Below are experts of layer 7 (counted from 0) of a mixture-of-experts language model. Rows are named router (the router's row for the expert), down (a neuron's output weights, with its number) and show model dimensions 128-191. Each number is 500 + 50 x the weight over its row's rms, rounded and kept within 0 to 999. Numbers have three digits each.
After each expert's rows: a language model's description of what the expert responds to. This comes from a sample of Wikipedia text that the model never trained on.

# expert 54
router:605491470461457540457605436447503524501528519317527507450499472488456502436485467416540427519522466489495525533465492556474526424532511512458496532389481483507515475520483499520547382584528563
down0:549513458531517455567469475459409541523526542476474644500488474532453508457444551520522457520422500478537536548545480500475501459522532533509524530489509503521473485631451533524600462535576481
Countries and nationalities. Country names and nationality adjectives in lists, with the commas and and between them, such as France, Tanzania, Polish, Ethiopian.

# expert 28
router:506528468476464509478590495491440425486486566369431509521504673482514483448464533527511532589488516583517507429493500559575460473539520523486523595545469561492526481463538422547413487497548382
down0:544516426512492498627483530577453539590474525488495563536477466475466519381517490518535519437423425534538408498573484505502523420508542525475496537478530465465479531532420535483556429545502435
Digits in measurements. Digits and decimal points inside measurements, coordinates and times, such as heights in m or ft, plus species-name pieces in taxonomic lists.

# expert 35
router:515559438466470484489448530486490491436501492573489516502507415459449533430498496513528531503522653467476577496458552538529462422581490511575480509442475498499539488568473478541542542468538488
down0:549494453549511515532472539481462524560416472505417479497467414442538441544487495526529493456399492479667467417538458390440587458517476536508529532523558469535499561545451562541506459553575479
Possessives and sentence breaks. Possessive 's after names and places, as in Australia's or Langer's, plus full stops and capitalized words beginning new sentences.

# expert 44
router:522528439487479493469530481447572520500527629554549468479562425490503546467484586602602538647527465465495494514492518556560447551548479467529583493534436444448559511455484557461481397564529484
down0:618474487518483453552517487550427526557447419495470562466398408444485541469564547516509473464420536526541442523540425554418454401553447517394536480518544460437488473557430480482586446549589487
Infobox field names. Field labels and country words in infobox-style lists, such as Key people, Occupation, UK Parliament, United States, U.S.

# expert 4
router:434522479449485468451501388468527494523520543524573524470557468534462541520571482488475568546535510518483547611482501555532478485471520520491416642638407514505510500539514479561556447526531555
down0:565492473569515491531502501531497479581431483458429504509514450535471567478488532541530474484463464491533569531478387450398578442428457523488437580533572487496413456573400565444462498510500473
List and table separators. Separators and names in cast lists and wiki tables: the as in actor-as-role lines, pipe cells, blank cells, line breaks before headings.

# expert 12
router:421484483501470490474613465480538480487508456482550519459505460465431515504496388420565452433501453379494578547440523544471512519462445522515509589495454547471552500480457414421460491500538568
down0:599494528473534439508443518510423566484510474527459563537466412467460517450571539596488512457490521483654449605538381589461442413513483540491478509674570447427477570538485515520526447562618466
Surnames and name continuations. Second words of proper names, mostly surnames after a first name and parts of institution names, such as Smith, Brown, Art Museum.

# expert 10
router:600535457489493518472464532494513411480585624517462538491397476512595552485443495461600497455554509527457507444524485519546536481557467529519569477490459572505525437513487468575526506523550589
down0:580532377540460498512462434561485522612473474591479557489520403409528541388558499512576474537456543537623436560486444471387539428469483537510525470560614460420488455529414566572575468523573501
Clause-ending punctuation. Commas, closing quotes and parentheses ending a phrase mid-sentence, plus conjunctions like but, while, though, however, and, or.

# expert 58
router:660520457484453512470429535500463446443585554462499461518416459448511536414566475584438514557614541554467511570512498536394470444464527508491524477535475555397522484482493397483558466522518533
down0:548573417576455396556453554523403580592456476486468449473454393425475508500520513527513505502462486511520476541515496472501506477481520480478482510501527468495518555568502538504516535600602523
Degree and copular complements. Words right after is, was, were or as: more, so, too, also, been, well, likely, able, considered, plus year-final digits.

# expert 34
router:552507454447483453469536485476412523483406463552592537533485504476575490519612502447434448562553487419490500346427547532539481565460531514500583349372412574503540448567463439522529577500547501
down0:551501436610535523516513572565387547568431521570526524576479412491534553486528515516506492464444519481525445560443386501413504430500514567473407575535557509497444562538429495562531478514542405
Table cells, taxon suffixes. Numbers and pipe separators in dense statistics tables, plus Latin taxonomic suffixes and place-name endings like idae, ium, ensis, ville.

# expert 21
router:370451483450427486449616441490476466459424436494571500517477533524494537462529445586588358564486530557493469451536498519528521531435428521551642469487459566476507455440481479506533492564522385
down0:568540452547524481555487490574400537573457431500509507527468429444508473407480495510515492523465528562658408498519450478425537480497508505489482544488486505493431419603384556557554428502538504
Relative pronouns in plots. Relative and clause words such as who, that, which, what, because after a comma or noun, mostly in film and TV plot summaries.

# expert 32
router:452547487428484515449600427471450474523453449492518527463488408428429552456473530563572584477536583541512544539482528541465539491440469508553441555591475537547538498494488453539527532512571446
down0:528446477550443427490407548475511552571472496495492446492487442389448485505472531461528480499480434503610474563542368506504515406501486571562544572480491522441585514524517548528491483575538508
Place names, possessive. Second parts of place names and possessive 's, such as New York Times, South Melbourne, China's, Texas, Boston.

# expert 56
router:368497462486418495449663530470572502519510439504558496498573492541495539509552485465621509378440479508489490502450536533477405524441386515552467491456478582527518450496398577371443558539516442
down0:611475413522531548496464527572453574569431510547491509525487377440511530387546481506501464525448545474561468559507402492395569416544515581471459497597544487429525554594496498567507495499568459
Verbs and name pieces. Short verbs after to, such as make, pass, win, pay, plus title words and name fragments, such as Save, Row, Jong.

# expert 6
router:519550462447465543457442460460520521446428428357488561490491507551504532469587582564510471591590594429488485617452513575580487533446572534481443462422443525506510461529534561592457522526573450
down0:551575468615523436537470568607492520615481501521469500550484462480473516463495484455503426438435469477580511505459370565499541436505547548454438519459513531463574529657445590530516436538580411
Personal first names. First names, or first pieces of names, right after a role, by, comma or pipe, such as David, Sammy, Leslie, Christina.

# expert 25
router:430511450472495504428502495477539523523474492378497533459472460463581533491508510533606588535556446535428527574462517490484480438500416523432600512546488528494536443463495475502484492512544571
down0:546516443580507527521429494544523498538463442568398445434495357475462485424540559444558439424539376488603517557516416479428535435500499493593534571562517520492513525519494609492547504495538440
Clause-ending punctuation. Commas, periods and and/or/but closing a phrase or list item in prose, such as scientific, literary; farm. A few.

# expert 24
router:407487428446440535457446544477461456484517422435567492460599539490466522520640520504476551523504590528454549663511523485412600454498526501596525421527412445459509492497475537585562490518541626
down0:578564444572499412490509505552461524617434510489436580578515475436490489508534495456535493430386423501568539498512428506394526488547467553575488548514509475510508500612465571529499461569600455
Clause-linking conjunctions and punctuation. Conjunctions, commas and sentence openers that join or begin clauses, such as but, while, however, according, and, than.

# expert 48
router:498525495442462521445435495480437561507538401451472501458412548584541491472457454595507571547580615473534510450500516577534517499490432475497600564543458555491525502525515438591479497558532503
down0:543497419546453496531473576608402510516478453516518511391434406458502564506551507553522468480487522485510448590475399529420479450468519544508440542530530568526496493612497566525501458601512440
List and table openers. First tokens of list items and table cells, such as The in filmography titles, pipes, opening quotes, country codes like ESP and JPN.

# expert 49
router:456546458477476501490426490422579524565589594460418560413534437519603543441598553510547544592526605492462508504512506534414551503454528523573300502500447518480530482504453522522500555549532544
down0:515507461511513463540404546589414540573471510533484474512457435426469517429527548531459469468428472518560479496521427521442515407441525534496444425531493543461478509564360476540514500458522432
Capitalized word starts. First pieces of capitalized or formal words after the/a, splitting names and terms, such as Cont-rary, Gen-erous, Has-hem-ite, Re-organized.

# expert 1
router:475555469402460521445531474477542533487503506550438564496484477507563579468493589545551562507520468419510557432433499579456557534455425570482450551468501518564526460501470480444430547593544331
down0:567553471600504479465492601525428522538493433519459565557474427475529530475488549445541434463479510445641493527509467568469544396529494533471468557518571519454582478653401547603541499548631427
Personal name tokens. First names and surname pieces in lists of people, credits and rosters, such as David, William, Nigel, and surname pieces like Ray-burn.